Below are experts of layer 5 (counted from 0) of a mixture-of-experts language model. Rows are named router (the router's row for the expert) and show model dimensions 0-127. Each number is 500 + 40 x the weight over its row's rms, rounded and kept within 0 to 999. Numbers have three digits each.
Before each expert's rows: a language model's description of what the expert responds to. This comes from a sample of Wikipedia text that the model never trained on.

# expert 8
What it handles: Inner word pieces of European, often Germanic or Scandinavian, surnames and place names, such as Gi-ess-en, Lind, Berg, ér.
router:503517540494516489555462557533502516538583565480397460459545507455493473507480466524469558566520495493492497545448463465574425546462513400508437540523485505589467497501515507431557440531459525485513515514508597474491533597530492507452567565537506437509469542548502495479513548540518509498530467540446455482476461530528489498478505555498455488505481509468476543425487559440466443498520

# expert 4
What it handles: Final pieces of Spanish, Portuguese, Latin or other foreign names and words before a space or parenthesis, such as -ão, -ón, -ius, José.
router:526524564515489485514473531540551522498518547484496510392575509506502482550515465503538541531509516530490573522481489482532431543495490473490445544471482495502487455490511458482479553489510548547505490456493518485547485578490550455481548562410490423546537471505603478456497538443504557537490526410412477500441481583500517500527534477448536489493519500511438508505522530425471461509529

# expert 6
What it handles: Final digit or last piece of a year after its century prefix, especially in date ranges and birth–death spans, e.g. 186-0, 199-6, 1918-1920.
router:528577497506470472513535526609546464553531576469465502465520551440462491479520541532525523529558534502495539486458483441507436554477514490521504500447507497493492439471530501454522425518487546538479526481558450551543456551483515500432552559443509416523510537513487601477518483520499564540453492466520443527431480565483508512485530494465439489482498463475490514444509465399435464484454

# expert 27
What it handles: He, she, his and was in biographical prose about a person's career, plus possessive 's after a surname, e.g. He studied in Munich.
router:541492461498466475528506512525524489545570534474488453488509540461498440521452477536483544498536535512409584500421515429555464507460538442555503612461580515531498507536423504441561536523591498485448522447500494507522433567490509490529512537456565437561488547547531499537575565478496562437527429476484462495526486523509508468479518485455483478486525492525481583482482483368410493538521

# expert 22
What it handles: Latinate word stems that take a following suffix like -ing, -ation or -ed, such as sign(aling), design, invest, termin, fin(ancing).
router:522519476475485494519536560604519454516510578481457503499524466493489435491485500628464552510534476432525537558480466518491467524484478488506476535542479481528448512508427449424545456530448535524467503492537518489492465520423538465487532553516499442546495517483567546470541500492439562536462514506470434522494402525476543459496451576498511565437500489536489516421448521424471472441454

# expert 51
What it handles: First pieces of words and names beginning with consonant clusters, such as St, Tr, Dr, Bl, Br, Gr, e.g. Brawl, drenched, contraception.
router:538500480509553430535573559548501476556535568508437496517571504486507463516497492463461544482499529480507486472431522503533456526511550455527502538476485481536439508539459470488548513497486544512485515421516561481540492521533520503428528564491529476545557533533502531495546478513490523517454447447555462448508447519510502514477488506486551553492543559494500471438549557524498498468505

# expert 7
What it handles: Words inside or right after == wiki section headings, such as Biography, Career, Reception, See also, Discography, Plot.
router:503444503553517437537499518538507496570556501490467490456509528448523424514453470562570528437512508514455536464436514466492482537524471481525445472463550400553442464536487464489532477509505571504432551510493540495501467512458522487519542464506509377534488446509515588436484546478456582517467490508523499472461517528572497524539546528470532478492554497547495534495455528493446508509522

# expert 29
What it handles: Opening parenthesis or bracket before a unit conversion, date range, note like pen. or loan, plus born, aged.
router:477489473444454429520508581531520498582544524471467425468511508522469485523445503474511539514556492489490507532500521470518488553488490426504481496487463523553435448524455483500456453520463485518451524464489560466486488550433522453465543495471542462520527565514484551499510551486473627517534423464441435423550497481544528457537569478496547497505522458491496477420505470460494457500477

# expert 39
What it handles: Periods ending sentences before a line break, and dots inside decimals, coordinates, abbreviations and URLs, e.g. 61.99%, e.g., p.m.
router:512513504480436491545479548495525477459607513526422493444506522509534500538479491506507468510568493450463556491455475453458540532515496438519492515496511515538455440467502477501533495486496526544454513523511536506474518589541489476441514589491519501483545507527517540458452575497434624505488435507440492478512498540520528512457562508517455599465486489490387527414494523551508439507472

# expert 23
What it handles: Word-ending pieces, mostly plural or inflectional suffixes before punctuation, such as es, ers, ings, ations, and whole plurals like years, services.
router:549523463455425480582563579502562447622540538449398475510474478465462478552481480589488446505532519524467545535491450460512499554497482467485442543487553443504479503483485503477493464489493525517461504465504598529473464504459515490413559513462477463494527485530520598485481525453439525538507463534540443486449538502507503453558565468513482546440506479470492509419495496493487402496559

# expert 1
What it handles: Quotation marks, sentence-ending periods, ellipses, brackets and dashes at clause or sentence boundaries, e.g. ". ", "(", "...".
router:512558473492506470510534517533511457463521487406413515511509533517544437545442479534533588469443498533486491557444481477565511542531491485594469491535462505533433496476500486476551462515520546522494520460475536477496520491461527491445527534482524444489510496506531483479506504480479545562478490461460479497482460557502548512577512524467440590412560487536485519510562555485480420564488

# expert 34
What it handles: Column headings and field labels in tables and infoboxes, such as Site, Result, Player, Candidate, ±%, sq, NRHP, JPL.
router:509542436518476521541544609508516500490521542446500402443521514506480470560470441576518567479496508530489529507506440488579507556482472499499499506495513485559419470499487498422502458548514501596461475503521491537502538537435537457463529575492484497528573512470481542470489550504469522526556475475494490478511482490577481525484522499522470544473490543548453566445518477491474466485505

# expert 45
What it handles: Adjectives or first pieces of institution, show or release names, such as High School, Middle, Singles, Elementary, biological, Physiological.
router:467503506493483546536523600543542508500495523448454482519544499449475504458481532530527547511512511565418564494423519473522479505482528500552537534461508527613447506551460460502544521593509583563480502439487525497431435484518493449496521545409516441495493465563509526531560473519441544560502434463474456453499483548467522474479549571494484489442554509543478462470500513409569453396531

# expert 14
What it handles: Finite forms of be and other auxiliaries right after a subject noun phrase, such as was, is, are, been, remains.
router:600529530515474470529455546599578508588491521407470466468549480445546454555491498521499600547487502560460541517481522482523432543496545443495448509441485486531497499509509476458516540494453495505497558530558547537485492460451486459509502543501499476538490593552511515500548591488423545490455442437513429538422426529490529501522542529531473570489530500523500454460529569514458481501523

# expert 49
What it handles: Plural nouns or their final -s/-es/-ers pieces, often after "two", "several", "other", e.g. members, groups, children.
router:547481471453466482548519605506557463465528569467500474513511490477401458512539482561542513467534515523431586514470487515516464511494541485499477516493521466489479465480524485455479535485492559498488570435568548457503492493517504472482532564449480397517505461505512563475506516466488538507508462496478500500430453500530505510546581509505486463456487444509455440481525572519455472494519

# expert 37
What it handles: Pipe right after a row's first cell, usually a number or rank, in league tables, discographies and episode lists.
router:516516437513462465500461550598497455590551569378458519450465555500508484525466474521454525557527514519428562493471510446474463483474486512485443460530474481507442486512473442505605460505527490553467525464548542492505444490466511470527523499503506456538496516563609543535539510513492508447484480481480520499530454568508543429487561514499549482512507492496498510509458495458497471509497

# expert 21
What it handles: Personal pronouns starting a clause or serving as objects, such as they, he, it, him, them, plus some names in subject position.
router:501491489500500513529462580546572507492522495424483489489540513511483446472467540509537560514486506447461554505490502478498432500495531413505437568498553452517481508455441478444543568530531501498472467481534528488547510544472479456504536558465483459563508504502562514546550580459502555437546441453462379536477494587536551491528492462464446523478559434566491601487531518481486447500580

# expert 40
What it handles: Byte pieces of Chinese, Japanese, Arabic and Hindi characters, plus short Latin mid-word pieces like ry, hard, ler, Rank.
router:507516451523463433524537546519538502511494581429480460499491481498468506483456488570526560482562558503472646577498512421597499547522509481490470526467512505515452494474456497484526470447540526538484516515538457558532479520440519522454566517469449460547557540490553514490489548442461591573513445438470457473553410546509538454492509465454497510485542500507463510454530460542493456456499

# expert 43
What it handles: Country, state and city names completing a location, often after a comma or "New"/"United", e.g. France, Texas, States.
router:570536471460484416505487548508539484514531541402426486492500549522473437540439555532521549465477512513498561457503489480506486596533496407525445418519530501532453458419530541491473536462479509516518478498511489470529490557515532502486576566467507459533499464546497522496522484506478621503465454414454445519449494569536505505514484448437492478507560480462489508374502480504519457469526

# expert 42
What it handles: Pipe separators inside table rows between cells, especially sports schedules, results and data tables, e.g. "Oklahoma | Memorial Stadium".
router:479485504504538462552494547591508523565471567448428433465499510486449490523498497531529485526529561495442556476457496478529514625501472421534434515484493484500433491545430468482544440579489529543532498482528518475495500503497537471504497605521524453521505494537543490504523514516416522578507473482469482503480427558532602457510496474551513512507571537483448490511460459497469469514516

# expert 62
What it handles: Bullet dashes, pipes and line breaks opening infobox or table rows, plus field words like Occupation, Order, Class.
router:500503465541484490481562632536507489509527518494503470483585540483479501555488546513488511491519479498472511537465498446503483550456567495469502525504545448572447470485476481498510553476457499576429544513584513526461459523477543470476526556461520478604478538581508490477552488431536564453538518490453499448494489492487491506474505622521564536471566545542518588437549498465473497480481

# expert 10
What it handles: Symbols and codes in infobox and table data: the invisible mark in coordinates, N/W after degrees, country codes, currency signs, ISBN digits.
router:495534477482512497563486628535568476542501524466459416501525476498510380536475480535545559532534543535497472467550482514524481574466486488529438528499523482491469461491476473503459435517449484541441474431498543518512520476458501477424507589494536458510506583553484499515538550462530589461525434442480458457518478527500521499519537509535446491512560515512497584454528540517544471486513

# expert 30
What it handles: Colons and labels in infobox-style key–value lines, such as Coordinates, Country, Location, Genre, Died, with coordinate symbols like °, ′.
router:601525494522447522511506582516598479470477484481481475538485453477507435523492503572504524498533560496491554508516536489513442599487507475503543454448467450522440489528516472502487482476456541503481515470514555525481487525460521381470544530520577453511516530534555558434527479427477531477496505455453480497489502566485578482527519475542543562525547504554468535490530487477518418511464

# expert 56
What it handles: Head nouns naming institutions, systems or groups, often ending a noun phrase, such as organization, system, network, station, committee.
router:547570515499475488556519557547519485491509571498510483502535446445510465494481523536538554561557543531483567501493501515465430526514524476563487523493472478524429493548430429463529543550486537531454539474495504560521485569443485459519489514473520453489516461523536500470506470491496499527527501420490493516524467561510535486556527501537481555492524513511456468482518489465506438467533

# expert 50
What it handles: First pieces of words split into tokens, often prefixes, such as ex, re, dis, con, conce-alment, real-ism.
router:452516526509464487511555527515531425462540578491427507468506460438528483481492510562529476502532524494508522499454508479464455520511526469539466601465578450547470489539476492468564473590481584559469515542487511503418448517441493470460538563511534484561565569556454593486577498431435565556494462471459462497529455517510531514566491591483464568499550553494498518433499508456545465432499

# expert 31
What it handles: Pipe separators in numeric tables of sports statistics and election results, often after Total, Goals, Rating or vote counts.
router:490512485494461495503491611579531442581600521454484469489489487475454515501496523531529521549501525506524464541495548484501509591468510526473514540514577475502467446505479493480591412491520507539491476454480518469493451525480544470516533608483524417521503481554543487491508545488444522503547502499488437478505418514532508529535515539509565522484562586484482528507505520492475468480534

# expert 18
What it handles: "for", "at" and similar words linking a person to a team, school or role in biographies, e.g. played for, studied at, known for.
router:480518522492483464554512516568513513622569496449485478475521510529532477533493492480486483499544506505494562532487422488471476494474525461515520443472513524510458548460464503428562387542523562498426565427517536521473487479483520437477527515514506521534547459521565502441500569467458590516508419486519494491492495540469483513523519474515567468477530533495426525434474507415551471418464

# expert 19
What it handles: First word or piece of multi-word place and institution names, e.g. San, Los, Fort, Santa, New, Mount.
router:497455502489516475506513523546499514513545585420456461484584550472511447534496526654513496528515548509424553532440510486545503576507541462519545512456474457537485479487483528438523494545443522558526539444518471518503510533512511505466537579472496502531481535519578534513506507504454515517478427512471428463472439504525485465486553495504585466492454512553426567449489550485528481456537

# expert 38
What it handles: Prepositions linking nouns or places, especially of, in, on, between, across, near, often after names like University or Department.
router:487512533456528474513465509501591541575506550474464503498506489510432456488537506584528481541536514543456521524481543507529462524428477499468414461482484484493490456511520476446525439492508532513523524453520554551467465576533454484444564549493499463555510473510507535505538521477444544553506478544434537449546466577559556487502491479485522495461559502527484510400491569482510386532463

# expert 33
What it handles: Auxiliary and modal verbs and mid-clause adverbs such as had, has, would, could, there, however, nevertheless, often.
router:515480445431451466436509563557524473553580550464485483507540536496480511513455427540543589542487495459480483490485472476579510536509527500465470513491534422512500476520544484507569538554507498486546526471515508445499487594494542466505602555480514428551521583525527524540506570502436561449467487507523454466469438530506573478445463534516439552478498570486471484473530534509501494464552

# expert 63
What it handles: First pieces of athlete and team names in sports results tables, often eastern European, e.g. Vasil, Koitmäe, Toksport, Valcar.
router:520468472512469535520484591534474442504559585522423421432573467491466457565460505530499515494513477483516569546472446475487483526502521486495538528489485487562480530471500532450516496526538569528448477476524520518508464533537497517456530608424509506560541542570528508478504508494459555453497526476480446425519480550558509484509507514566534496474485527470457563452505517482477493549516

# expert 13
What it handles: Mostly "in" or "In" before places, years, fields of study or "the", e.g. degree in economics, in 2005.
router:515509511486498499533448569562502517559557498480422463470550507466509474527433458520459458544566529547464488516411477472548492502461472493442465502459512454600451469554519471470590452548507562534497511488514496528465469553511513443498524523483486434511497511552532529445536546414435586501531403432428529420536504520510525493463519511506476466438537538577456511450528475506487435504462

# expert 52
What it handles: Coordinating and linking words joining phrases or clauses, mainly and, plus or, but, &, while, However, as well.
router:494509466522479442509562485585537500606573551458448527511430476415483481521504457442564604490515497515432537440465535433505497512509508425479509520458519423571438469490503520504483500540457525493524509425520532534499491489513564482482476505474471469515464494526446595417509527487436540464521500449518427466512445483497480438546519506453545538517541478529489556437538491430555492494525

# expert 26
What it handles: Middle pieces of long Latinate words just before suffixes like -ation or -ate, such as confir-m-ation, negoti, integr, treas-ur-er.
router:518580477534516466541496533562508457532498503436528508423503524462491455536497541596529562457547511431481496537519514487530515517487478484537453511530490507559416494516500474496508492536487546548481517466539529504547437602474507485452530536505544400607534478525498506425529547466490515537518390407501478468468454520461536470547500574463516550465483501508503507426501513440463430418466

# expert 48
What it handles: Nouns like range, variety, number, type, forms after "a large" or "a limited" and before "of", plus commas and parentheses.
router:484536508506489416583497575525584407523560549450452510473500501469522433546458418465518552504533534505454536545500547508515510606513511488523430532552504470557458447551504460487493507537505559476488535443484571448422442509516497450474521497504540462558533534524522542521485520501480508551502481480473437505474478541594489501577551553492492553489461526501487512481557514457534484540489

# expert 5
What it handles: First piece of a capitalized name or word split into fragments, often after quotes or table bars, such as Tre, Li, Tri, Ari.
router:526519486497483493551536543541533478475478529441413468494565506458428449511470521582508495495523491517474534561425477519492514461493504475524483528499569452488458456502440516479532478585514550590481510502465554504459423488512569486525532523471505480576531549524566590452551565500439572503470508483451384459428425554443539509584521544464510579488547509502481520470522525402513476442540

# expert 25
What it handles: Head nouns ending organization or place names, e.g. University, School, College, Center, Institute, County, Department.
router:464483484494484452522496539594520548540520608414485482466492510498506454512492512535513514489520485541453550518471452496526458544458531477489492531503466531481393524536548474469570569550498545480472537456577496552508534496565580482508620525473524436530475492518566530494522520484462568524494484454515486520543507554542554427477479451522474469537520532540446522387525513492475458498531

# expert 46
What it handles: Dash bullets starting list lines, pipes starting table rows, and heading equals signs; also the piece "ec" in anecdote.
router:518505461513490473551523539544496494495510498408525487460458532535528425567518468530482491515545544505438496528475465459498471471454566450502478483516475489576412466482458459518525460506479550552513549495526520521513465509519510506530533497495513454537534537584555518487536518447542557469446476481460436490446412524473515443501526588443558517482526508525461502432518501477563463534490

# expert 17
What it handles: The word to as infinitive marker or destination, plus into, towards, and modals like would, could, must before a verb.
router:540544518497474443550530521489552436543566561427423455442519530480494488490507456499505550479533512544442477504482446427495488556493535450532532481461536503504448519484475512490522488569491582553461497457561591579480517494550570486507520508391490461546484508543544539459500551437475573468465486478521469508484437487439510519479500539425435495522574453552489518455529506525513457487446

# expert 44
What it handles: The is in opening definitions after birth dates, and adverbs like also, now, formerly, often after is or has.
router:569559470478458468489561585525521421530543518439467423500478519483514492558525461529557555524524541534508503460468449445595485528527545466526490524478529478555521530511497480506545546506515478520490577488522473534521454515503459427498498579484494421551482594515559505494559539469511589464516480437506494508479455514500501551521504563491550530561542531484472509419542548507486515497558

# expert 16
What it handles: Commas and comma-plus-punctuation combinations ending clauses, introductory phrases or list items, as in "Until he was five," or "In 1954,".
router:458553441496530524534510527533482409508508562437474529483499503446481447531416461493522449541512505458488533530442480498517515534516539485565477459507532457602412464462450499422518490568512559497498519469522611496507490535472499469453520554446562427587549534555531549512502507472462521557447427456458479453431497540482498462558551530506464497501566555561446503509499520456522409498526

# expert 53
What it handles: Adjectives or name parts naming a nation, religion, color or organization before a noun, such as Jewish, Black, Turkish, Union, Red.
router:486483490493519453531558533518511561468530571407506480508549531445449509502510498532541532531523500556471533545490512443475463517475476481526544515530558508509451493532514509491453533517485506507533501489534502539481458593472520484511525538460507439528534482547594498508517481485496583562497480465410412453487519553479495477504544471546540558478543481475419484469499473459490393409478

# expert 32
What it handles: Semicolons in racing results and award lists, plus ISBN and articles starting objects after verbs like won, received, released.
router:484496449477467513533496569542514482506523580423470466484489530515481467538442530494488468467432515506443535539484461497523453518461483435496503553545537476534433461524475431491497484516478579495417496456532486511549488538420530477499489544469546456535522574596535479491480569468495614485502506494505468470533473545513500438558478488480476529455533499545496510529507478476516466472557

# expert 12
What it handles: Transitive verbs and prepositions introducing an object or agent in narrative prose, e.g. received, featured, including, by, with.
router:567532458441457493538504562565461459574555533448480456474558533467502474478433487542520478486482515526433533567506505443507502511455476461490507527424558512540507545535449415406506539509496565531478519439531531525423476505471606492473503524525504479506527540580512467498535586457485497489457458516501438424502478557536546402533492514505580541462592483478498542463476515433479461481492

# expert 58
What it handles: Nationality, field or role modifiers before a noun, often in person descriptions, such as American, Indian, football, military, international, feminist.
router:494503462524550500483465571496559561522532512434491470480500522485504485474508544533540521510508474563462568482488505453498506529480491484533484532524554574510501439454490479487476479548522504498461499484553553521481425568481501459480501541420482447499494505574518487535545464447520540534491498442473458393550467472481503480516541491552573512444560496523451516429487492474519405515452

# expert 2
What it handles: Words that open a following clause or noun phrase, especially relatives and demonstratives after a preposition or comma, such as which, that, where, at.
router:502509510484508498471472538516540500569595452498484506511561484479443500508467451548474509490531511488487561492516498447527549474473457422472515470460489420521493509465556466456475472514489518521492531450516499495487430524534489440442553531484530524590496471557540548513561469517520541551479508501497514522476464526561538459480514534501494549429516503456456583418519487431449438566498

# expert 54
What it handles: Word-final plural endings split from a stem, such as -ers, -ations, -ants, -ies, especially in team names and tables, e.g. Leop-ards.
router:531486468472488477558529575548518495469516553467449460486526513478465496549538464519522528496573490482456562563496501484508501504484534456475476501467538494498478495513520524453491569498528510569510509426545519471496519491490507507493494523439479418519517465486512565494514515411463589470506404508509482454428483614517476494514523509554515476482483484494406443464541489475478450528563

# expert 47
What it handles: Opening stem of a lowercase common word that continues with a suffix, such as invest, comp, inser, metabol, author.
router:500491465559525496519517608531579437546500539419455520484581493484460442503468538591486536492522562488454529523493497498519490532515465476513497450491535491519451501537441460460583483560517544633460519505526512531542447523496446487449548580515531442589531532514522535514524520482434509606490462511536383465430465494544520473530499553501531554485526474479500488433467549411462459466471

# expert 35
What it handles: Final digit of a four-digit year after a split prefix like 192, 200, 201, in date ranges and tables.
router:491532496475481466439455543544539487516481513485447460497481528512433469508487532541468504494524539527472507504418516408500429510506526490510468478541581458560469521459539394467479447519498510514526520492526436542520492565438514509489492616427492477525487480532484552490497493428501536511465467467521440516447477511488522490575532481416502459432514490476451512480501449446531454503499

# expert 20
What it handles: Number tokens in dates, ages, centuries and table figures, such as December 16, age 16, mid-19th, plus the before centuries.
router:542553541448473448501476520534578498546463478453474494461539512454507459483446482569507509529570546534473540492454482515514508530502512440487484485484505460573459448512526471497541459527479564554470543477498528570521496573529566519414530539443487457509486572497554510442541509549423536464497423459503493406487474513512528515505547527492488512425528477481534542485508532440473469502529

# expert 24
What it handles: Prepositions and words opening a time phrase before dates, months or periods, e.g. In, until, since, early, during, in May 2008.
router:509552552516485430574546542555501470569492538508456493465555471480490481535483524563529567473523464485489494488484499505556449515513487523471477429461494518550464446495560513484517489530470526519513514506460535542466450568485503538515501470488505428550563576532628516542493477554459597527529516523466443464518463546465503519508556505482551506473527490500497515461530495462496452485538

# expert 9
What it handles: Empty or short cells in wiki tables after a pipe, such as blank cells, digits, dashes, and stat headers like Apps, GF, FW.
router:479548510500465456553523621508567496614551528522429474498548518465494377487458510495529512484477498467486516546494457473552458551455528506526498500550541462525456502469505473487510516493510467568475524479532491519527489552441546485451523607432498457533477463504527513474467499463518581528486483444493468449487466546461538486540505492501520544400516525497463560456493553498439479493526

# expert 57
What it handles: Colons after labels or titles in infoboxes and lists, plus including, include, such as, e.g. Family: Proteaceae, including: Museum.
router:587512504522479512529457528539565445482580468454528442515456492487477431483519485551509542486504493533445527500523474487523500527502524506543514475532481425505486509469477445496577457496526526504503543476445506521378434500505490462523571551498530479494515514516517522464538505485472557490474450459464453513448470569518527505505537487523498517429565504577492479553495542498495438481534

# expert 41
What it handles: Short inner fragments of rare or technical words and names, such as ot, op, syn, cl in Homotopy, Barclays, asynchronous.
router:520494522519521496522524592501530532522484563467508526472610504501460454504529489499475557494530538559477487512500575504579518535490469451477564508464533499532487435515509430529490520520470509532574561497472514492522477479490492450411507561480504435599478518525499510469520521521454558536501436454480415486476425475471491466434509508493490511473511588523510461398519503453510425495497

# expert 11
What it handles: Closing parentheses, quotes and brackets ending a parenthetical, title or table cell figure, often followed by a bar or line break.
router:529509560540490437507447539574526511524530534489474519374504521444505530478467465525517525467535511472424537452496419457578457567477508508527458547496582463460492533453456501494506547486493531545557463462470527498489429528524521500414518583445518448534576467527535573513497550489482554550522490420456443416464472535498482449504508477488467529469559472519445492480541499489520441475502

# expert 55
What it handles: Opening syllable pieces of South Asian, Arabic and other non-English personal names, e.g. Vir, Gur, Bh, Kar, An.
router:549513500511485500529527524520536447547558543452460470424586504491475417505487499570458532490486515554459507493461536486545492493518478455495482557470475472546468501461518467432557509486553570559472546470456550483466378521491554519491538537429508460605495584571511544523567541439531538506476484462501497503520415546520522490488563531483545471505544539550485579463547518489537458478420

# expert 0
What it handles: Line-initial list dashes and table pipes, plus heading equals signs and "of", "including" in family relations, e.g. "- Eagle Rock", "brother of".
router:574500489530427495522535523553510495562590514440476495425477544532521503519537483539470475514539490492460547470498517455495480464461576483477442473465491458522410471406473466519541433523480519541480570485516529523429491490502468530502515507503462459529522498553536516452569509456514557501475438487464474481466439529483485468515586615456566532513503502437502540470449529517519463527546

# expert 60
What it handles: Modern year prefixes (200, 201, 202) and personnel credit words in album credits, e.g. backing vocals, drums, co-wrote.
router:485488512473475434535534547594510511540467529507474452467512559526484496476440523501451581501555505491476536448485491473481497520423470436539527465438599525489500506493472467407504500548511552569467561474550486566522503489460538461480524556430535473529477521514522502513508494509470510500472501476508441493531484533516482490524514535515450583527561488476467537400490463455495433463578

# expert 59
What it handles: Possessive and personal pronouns referring to people or groups, mostly his, their, its, her, often before role, way, own, father.
router:518505478479486464563484518526529449547477552468443502437491538477512414483517553533513555495524533533480520493445432440493463526508531405524530544481508501538461447509500527430544464527513552501495482359515585497554443502458524523503511515437495499552457553525555543478533520474473551425479492514507454474467481513540529532468516535510495568498571526489525518486532543464476445494514

# expert 15
What it handles: Month names within dates and the connectors after them, such as commas, through, to, en dashes, e.g. 4 April 1906.
router:549503528574498388476561537522594527554460559488467479477522535452481495482452483514494514535519482543426544553492470420499519542462514373497461450475524469562427487464455494441561517536542524534529601451535562508426502527519505519520507491520492417506506600516567552460482532496518545498489461508425443454495455502465520510497522473450564499492528510494546515465522520492526408505478

# expert 36
What it handles: Three-digit century prefix of years like 192, 199, 201 after "(" or "the", plus some word-initial stems such as ov in ovaries.
router:512487510457557486527523557557534468520544524465460455473563506506497509473475569537509540541484498522517560461456477484502439519452493432501459482461511459543451422462547467457525461508521568527495510528525539459431447561501498398491507582450507431506537525540522541448533484496419495562505515450486492498458400554515546461496490551544433519414503543473429549387517468451542448465477

# expert 3
What it handles: Inner pieces of foreign, mostly Spanish, Italian or French names and words, plus Asian script characters, e.g. Gianfranco, Valparaiso, Nacionalista.
router:485515515575456472472468564537531486513498558448464432461535462466427455489493482607514548516480493540492500540487526457536423541512499408445493510512531517555454505494488500459504468558543502542500535494540493503538457501408522502476522543488511459574533562541570469448467538489429559555482458468478474505514407508481577468507538532518570498496480504450496489433497451498516447491499

# expert 28
What it handles: Counting words and small numbers before the counted noun or inside table cells, such as two goals, three Davis Cup ties, several, 4.
router:559515449462447448510549574571517472585474534459469460500455520503485424493532490512498495486496530497490480534421489458522514498531500499450506536456575492532495489470516507460478556529443514461512495510506550489501495576499543458490516532443436416497519515509515509556451475458449579517467466489538398474504498503526518530543506513556586527497526497477492508507506515469483458543476